Weights of a small mixture-of-experts language model, trained from scratch on English Wikipedia: a variant of Adam for the experts.
Below are experts of layer 2 (counted from 0) of a mixture-of-experts language model. Rows are named router (the router's row for the expert), gate (a neuron's input weights, with its number), up (a neuron's input weights, with its number) and show model dimensions 288-319. Each number is 500 + 25 x the weight over its row's rms, rounded and kept within 0 to 999. Numbers have three digits each.
Before each expert's rows: "gets" lists some tokens that make up at least twice as much of what it gets as of all text. This comes from a sample of Wikipedia text that the model never trained on. Tokens count by the router's weight.

# expert 10
gets: "2", "1", "4", "5", "10", "6"
router:489505506497500443524501510458478494512466476516515478455462508519502473529521552475472520487518
gate0:516518500525530494486514491507481512509515488586497489507488517470487496521469509506463501518521
up0:483496474481474444489510479453475532520498479493556487531503507476544519504502470486472520458527
gate1:487531487517492465517545494526509499523508521530476466503470496460495489494489494460469530480549
up1:463514504489500491511542529462494529491526466529488462486478502454482507523472522477530531483492
gate2:441496500505476478492485466496464519490465508522469502518495482498513482444530514518491495477525
up2:462488519489495465535471452492517471500467503479477507470485524527505503481533520459490499479505
gate3:499486484521496493510530489509512508491494480487483484512516533469426533506464535513545470544481
up3:548473501496519466533501475445487528522502452527544487492499556520502488505470500498532500479528
gate4:534484528474534495526485476465523520499494483489508541484485507491523491454549536505487561507492
up4:479499501502514540513492489500493541497518493493505524470491521554498482446471521464518496475507
gate5:450515465474489497532519475471493474509498513564501479466513490496498469503442499487473532515496
up5:514480530496486551479481484511511482477491531474481532538493513528531502494529449497503492457493
gate6:507509500478534434522503496516504481494483508520518482461501476498471526525517542490446508493504
up6:483515462532503486520497456495487452458569514488448531505480490498481489510489511461492547511519
gate7:501501467474522502511508500505472492510464484522502482517492458546505490489513474497500513509523
up7:502518477510517493507506465485490549572533459532496490475490455511518497484467536517475505543538
gate8:491511433502510489516530460495487484481487488496474481480507494475470491507493543561553518531470
up8:506480489479485505468509550511535482533538531474505520501490540521548500476488476502474477505526
gate9:460524488500531473513505471462482523497446491493487524469474533539502524502484523471452527513519
up9:499519529513502508515509502512509493561510548474526518489496492490485493500523506489521465520499
gate10:499465535481466472478446543527519504537460495523505537477479487520522504529492507492474451472510
up10:515462493469548435519461494500519517490548501505442451499500536475511497472472488473505511505501
gate11:500465517571480478481546463498492437477462505529519503516492471527458479505512496494519486505517
up11:496442511456527507492506496517506531482473533489502531483498542481464486449506518516490516487467
gate12:500537453460494516521533498502502489486531498527486499478507537540486510482499473512477503529492
up12:490497500479520460520508504506502508529525508451511477505499451511530477457490528490500527513506
gate13:460524491496526505474510473506493512486480494488554482494520478497489500536487499522422530486494
up13:489494473501495530481486479526473470493476504536483513496488484491521490521549482471505470481519
gate14:510557480499493486511524502505493528475527509526471496475482524486493448509475546526476484505547
up14:536524488510520489505510479467503530453507519513482499510498515520499502487521467500458478528523
gate15:466564461500509443465469509528531528522515534536475489506518491484523508514501508467500510470479
up15:484496506540478476459504468455488494502484474503559520513486475546533471495491467515512491525494
gate16:480539462513487456456501498491493496476503485558538520491507531449529488488509504500437541516512
up16:502512529476493531541503526513521499516497498489458499463500497523450491476452474500504526489496
gate17:455506462510495493489534484482507522562504495474549503474508528522478497470548510458541526503446
up17:411538489516513470467553468473470488504493493489482491488522522480478486475490515471468526492472
gate18:495516522512518485504473511520484481486517517532447513472507483551443515520545579519474529514471
up18:487465476500472509477472524488492523505517471490534497502501442426462497490510471510515472516464
gate19:498511521473547494488500504501493510521436460547516486503467490476463517510516534478484509441481
up19:526475497452525516514467494489476485493518517507533520491527503481517484508478507484519498468510
gate20:506530446503529479551539521511465501485473509499490479489518472475482526514466512476469515537499
up20:541505513551519524524520493454478507491487522503499527496484516486548526500444515542477473544491
gate21:464558442464511531500543468518471479479478503531476541486484502469475518520438470529478521488508
up21:502548495479482502498505470490492476541508529552495481517500491514466468470516479512483506478526
gate22:498490443487527473472561535475544507520518489500523537481490551536448511490497528485476529511470
up22:484482487492495479489483486501531506497452494477515464476509491529476500483498500448465480480531
gate23:520496489485509500517507511511515453507470474519478499461503515495478496512478508461501539509473
up23:535494515477503531471474517484499452498506508492463547479528492485503491492497530511477476477523
gate24:511500496511540541490516500501499418473485507522486516462498511434462505540506502521496524491534
up24:498469480542520517556500498537497534494472464471527452511519493477539477516511490535514503503488
gate25:506486516495506487493521486504515458506513515507444529475482528525481475518534527486468488506522
up25:474524548505507446511515559491476580498521493488468452500506471489475472504501528462478533506491
gate26:538441494520497494496553470456496491514481473529500458485509502485530480491508521466535521522472
up26:518484483501503514503492542528519487460477506458537481507512490509485499499495505523496494506476
gate27:513526483515530473505519510489488477496508515480495455472514537514535473484508528516517488503486
up27:521519518494504507446499487491525513530501516486533498486498473500539525464561472488514536448515
gate28:499485484547517487468498475488473532501501513550474496474493525473518466495530535502490524495500
up28:477562545452506450532452516509488521492518435527518550507512517496457488500469517500488508527549

# expert 16
gets: ".", "0", "4", "3", "5", "7"
router:522493496504463509499519509493549455506476506534499494485445507498479462512529488473481500506495
gate0:519477501481468516517494500452485479506477459515522495487473489524514518525516483499477480494517
up0:484489494512519473488458529529501523517496461475521546471517511503505486495526526486504541535488
gate1:508490521525462514511512494506487513519514469522528542466456503509528505501508483519492544509487
up1:508483467533505490480498525495521483470514486476515474528507520456433479510458517509494491461549
gate2:584537486510488467499519494458499565510537485495511521506482480521463486508539472443521503519525
up2:499478481437495488493523476532488504486483491519502539514479512471475495509478509452484475529537
gate3:535513520518512467503513504490491486499570440502461534511465516442481478521491465519489494485486
up3:482463491494487507467513523477460501496514516531508526512518460506518517539497461520501507463481
gate4:492517482478494504475531506476512483547542518505499500474504492511496462497496501498511516485490
up4:515490485493469505478555506483510497493551524541528479481515495492465496502518498510524502475501
gate5:504507488496508495477531484502509459480488495519496474507508485507537462483505481499505536503514
up5:490451511519500506523496495535523480530478550514483535498480525465510478489489470497505500473457
gate6:491517550499488473453474486492481461469523497542524503452475513541537485526495490513469516507495
up6:500491491502469485535547468499538527513434544520442499512514485486494508504453499481515487524512
gate7:510442499531491502529467466494498498500529502477533482488496508515525442489496514478523511489501
up7:526512484528547482513474507483518499502507448511497529485486512482443499489477498497511499494513
gate8:533499504539540499452536483512543499461539523529500494492509491531540476451511492503504503458483
up8:524507463547518500516517526503506481457497510516491521493507526491488519457509516513514462500557
gate9:533513523523506488455505489494464466488497537488530538537483522487480509530452507490504511579479
up9:481509460533475476449500488507488464489498510520482507505504489480517511517512548504490491489462
gate10:474540512510512506475520459496441470452522504495505558498487512502495488451541490512468508526511
up10:470526453519509549485522522487509473530536517482510492512496510453500486491543511472471496512566
gate11:501548479523498432512519482512488537499515478515514463459503509500491479477507516467525464504516
up11:477531511492542453505529520493495490495516504477474508493491475502528494547495500496512500543455
gate12:521458477534451514494533522524518535486532474549496535530440512486506514496504519479490507481470
up12:545496481524499524516482501524507482456516514520480477526470513515497520510487516514513510439489
gate13:509501543488528494526482471492481480499458500472506453473478494457489475464508500465509455482501
up13:461474537496466540519485489489513486519547543493507491484484509520533528540476490535497484528497
gate14:471496496556493499466513481527494454473586483482505507526487451462517473514487521459498505539524
up14:525522511481513523507517504507515466477471503536491472495507527470520497536455497491502470484538
gate15:424509500516490485544495484496525508503485521513517494543462485495528494532496491504462495501474
up15:526474510519462475479573474468496485528538486469484506480480499500488511479521491458484492547512
gate16:535535454548477488474475529468478547471521450552511507459490538562527503514500508498502517511547
up16:486473498462493511500527520508530492550450497504523539481486476522492510499485474546522478522447
gate17:524524505515510484503482506492504503494505467477481535513482545549539510480494511537506484491503
up17:507485480509478527520521473480468509511541530508545507501504510489514497464507520460499530446504
gate18:532483463517505521481496483498486425497545553483467497510494470451487505526532519516483492521489
up18:479530502540491480486491464508477528492508520514509485459501460515498479496496519481498505527463
gate19:513520520499514495495504457479489524533522439486504517494506486471494516487461475498504514476462
up19:536512500477483501486469533501546503499526513530495491477502510513520523506497519538466541469546
gate20:513493501516519517528493521505493456522485478503508473467486498477520499460482480513472499525540
up20:492499489507500457475533479487441510475511494501506527531520479497473532521513507441522535494481
gate21:444494506519544492501540478493466478493526462494509506448507503488487454563515510510496488487487
up21:532519505493466507496541496496497496498492487485480490519487490476515520489482475463497523482477
gate22:522501482479511518528506485497519490482492501526444531483468508534505500465527468515496511495485
up22:508494530482483472493429503537527491525466534524462487513507502534516502495486502520479501522469
gate23:496526516518489509488521541460509502498504515563475506495486543479525500490444504530497514462477
up23:502525466464518495544480483509468494489433476513510483517487452480511524494491484529488475497520
gate24:502485516479472478512485507501500501478529541520477465552489482487488488488500531494478497503501
up24:518515491491510523488502502506487443532495532489481485540517512499492478483543486553452553506520
gate25:454498477550494504514543555484568504515473506502506473494442480485493481502500501520533480464501
up25:528456494484523507446533518473506555496529532475463502493517452488477453521502504488491468529547
gate26:471550485542523506525509433470538537521488496470534507493495534469455480491473486478513520473523
up26:483477485533494492501478498493433498504477476466502446572497501507498530498498508483480516493510
gate27:506515558460515482471509518483536531504503454505494484520445472478504467478509520466506482505495
up27:499527508492520468452559542486480463475514488478463489478468503507484440487506501443501506524508
gate28:514481505523510496518441485484476500538478537495517517466509523468496523563473523490483470531451
up28:483543496479476521495505515511504513481515477455492481509496493500486482498512509522520517459528

# expert 23
gets: " ", "\"", ")", "-", "3", "'s"
router:510545495505467476510486518439562497500511477505484518463390504441477451514534515450497503475500
gate0:501493508470526503532555561508533472513541514509478506468517500515474437519498498517495533520505
up0:489498504478528501511529510528466527501548473486489495474490490540497489486517508490491549528484
gate1:550505552508497450487476502522515510494499534493471490476506511513551470453524524514498464515485
up1:511506478531483478453546478482487517532530477517478492454472514514459440472529494478486501526516
gate2:544506496504514507534507479524506483532480518452501507473495519536483523546481507523477491507500
up2:482527476486469494470505491481471536493514545503465522500489487507489518494464508525470528474538
gate3:489517506479535476500513522517494515492550536527512478530518504525483482499509531468487512506524
up3:489461462519472508480490483498521460534531510469535514467516512471492541476504485510489531539509
gate4:522490519491470490465506508512476482499511517533502539462458523509493480452488484501471467474523
up4:529465480523484527490493487467541519518500518503501503527512483502537515516466468515519531505562
gate5:489563494503476478498525485521551510474471520490495463516518507491548466499492487498490508497504
up5:442500451525490512474505484482489466549537555486466533462508453509500485516519520505486494506457
gate6:500508499506499438493492526475464506537472519511519479495520512493455453481523514467504490532469
up6:482525521479483534519485485513502509498519503486496525515450490475516482501506520478515468471489
gate7:519490490490433492474510493501514460509500540509513508552469491477486473519528509528504496500524
up7:513500448570498505469514514485507457482492476532513499510498447524507528481467485467513546533538
gate8:518550561519526498524518493482489516518503491513517504489466498535503508517511515509486526469523
up8:500488478467473500524507447527508516528492501487499517501502540501506494457507482502511480528457
gate9:492507517508493494497497483484510471502485424478508499462494467505472508488501492502495524498506
up9:490509463535482496527489443494547516482523454506487518469467481495505481556458491505511490523496
gate10:479446504516440465463500494537508452508533526507474513464463487501484449498521495482445479486522
up10:511421491459532477519503505519467468482503527542527472482511551540509503521540494508538549549532
gate11:497514458518477435446500474493503461479538440537467458521494544501461445522499532503436466514517
up11:504511509496528478522508494508532528497458506516456471535488530463491485475511537499470560461500
gate12:497534489483515447497516477487480493485505471503537499516469465477523526499478473480476485500497
up12:476546527502488448504526423525511550513458509466493528484516513543495520488499530500514504449478
gate13:478477501520532481492510504531528513518526533511480507535483452493485497500526477481463538523488
up13:503514511532514460504470484497507521443508484516505520496473492464522521482533491514529527492484
gate14:509473458553471490453500499445506488516521514462489495485487474485480480477509493540496526533476
up14:501477511520486489532518536471483443537517493521502493513540490532505476492533470523484526517527
gate15:540476516512528481493500495475477500525498476530516507456497519540518496506544515469495470488528
up15:517481473520474488475530529532523511501503467503512492473483519498468510506492503505504468494495
gate16:544527487497461500432485535541489499502519511538545529487487466529516492522505499495477504524501
up16:454552471508495503488536515520473518501466533509509489492523480500523529491498509479503507469439
gate17:502521497492508446485500504500545489501504482517521519503492469472507479519563487489520502462498
up17:469509512547472500496495499537503532515474503488488492488485483516476521466453497502487524552505
gate18:548563471512474479505479563488513516501553472522492531480468449531484485500457552492464493513521
up18:519512460497519503503494511526467528525487460511507455484501505523520511540445521479447516573479
gate19:514502518537488497521518502527484488461526566473529482521489502525535489519526515512466547510473
up19:492479492507482545492516516510539470561492495492508490556517491517489545557519492515486455494486
gate20:443515530492482511498517508499535481513538497488499462513466475487514464510509468549487487459515
up20:470479538512495503510497543533537518528494516498517509451485514494425444477530523518510529443500
gate21:441491487475499414512538530486458514503502455517470475475511497458486464504494533492494487485439
up21:461502477481522498524504510504479502500522505452510503525530499439543532530527506529508460492489
gate22:512473488476518475473519505519482490513529467483483457481519487498508462507575511527469522508540
up22:515499534453535540489426475532479484488470498484488505482489464511482536513488525519521523517492
gate23:549493488482542466459524567491479472492475472504488497484492491494478490495540575466497519544515
up23:535480506481507519464464497513511515460495515471562469503521528508517500491459507487528443487555
gate24:488500504530435508487527512498464505540543500483509476519477459498442512447506495462495513534454
up24:483562461507507478489520511512509543509510471509519441499502525469496480479505483443486462538446
gate25:508519518482512502497543494501527457490493488525487490497491488497497472503545534511533498439495
up25:457484479502519478517490509472491517459475481493490475507489534513515532535456471505499539521456
gate26:512518461501498493494578456499473512486520491516500518510505488485487471500500555507484482519519
up26:473537519434483518497473484495535468520520519480540503538499497544537484494491476498493511516488
gate27:501510516515491528540471489511521451548469519480421511501549499586519531532496486460503529490508
up27:491458539484496482530535517507506513489506488487504488485458498540502469511505508512485509472531
gate28:440498483523511470498527478498514532515511501504484509485481505517470469520478485516507522492513
up28:453499504549516494497456503518458479491458467519496495484478487459490500479483526485526515499486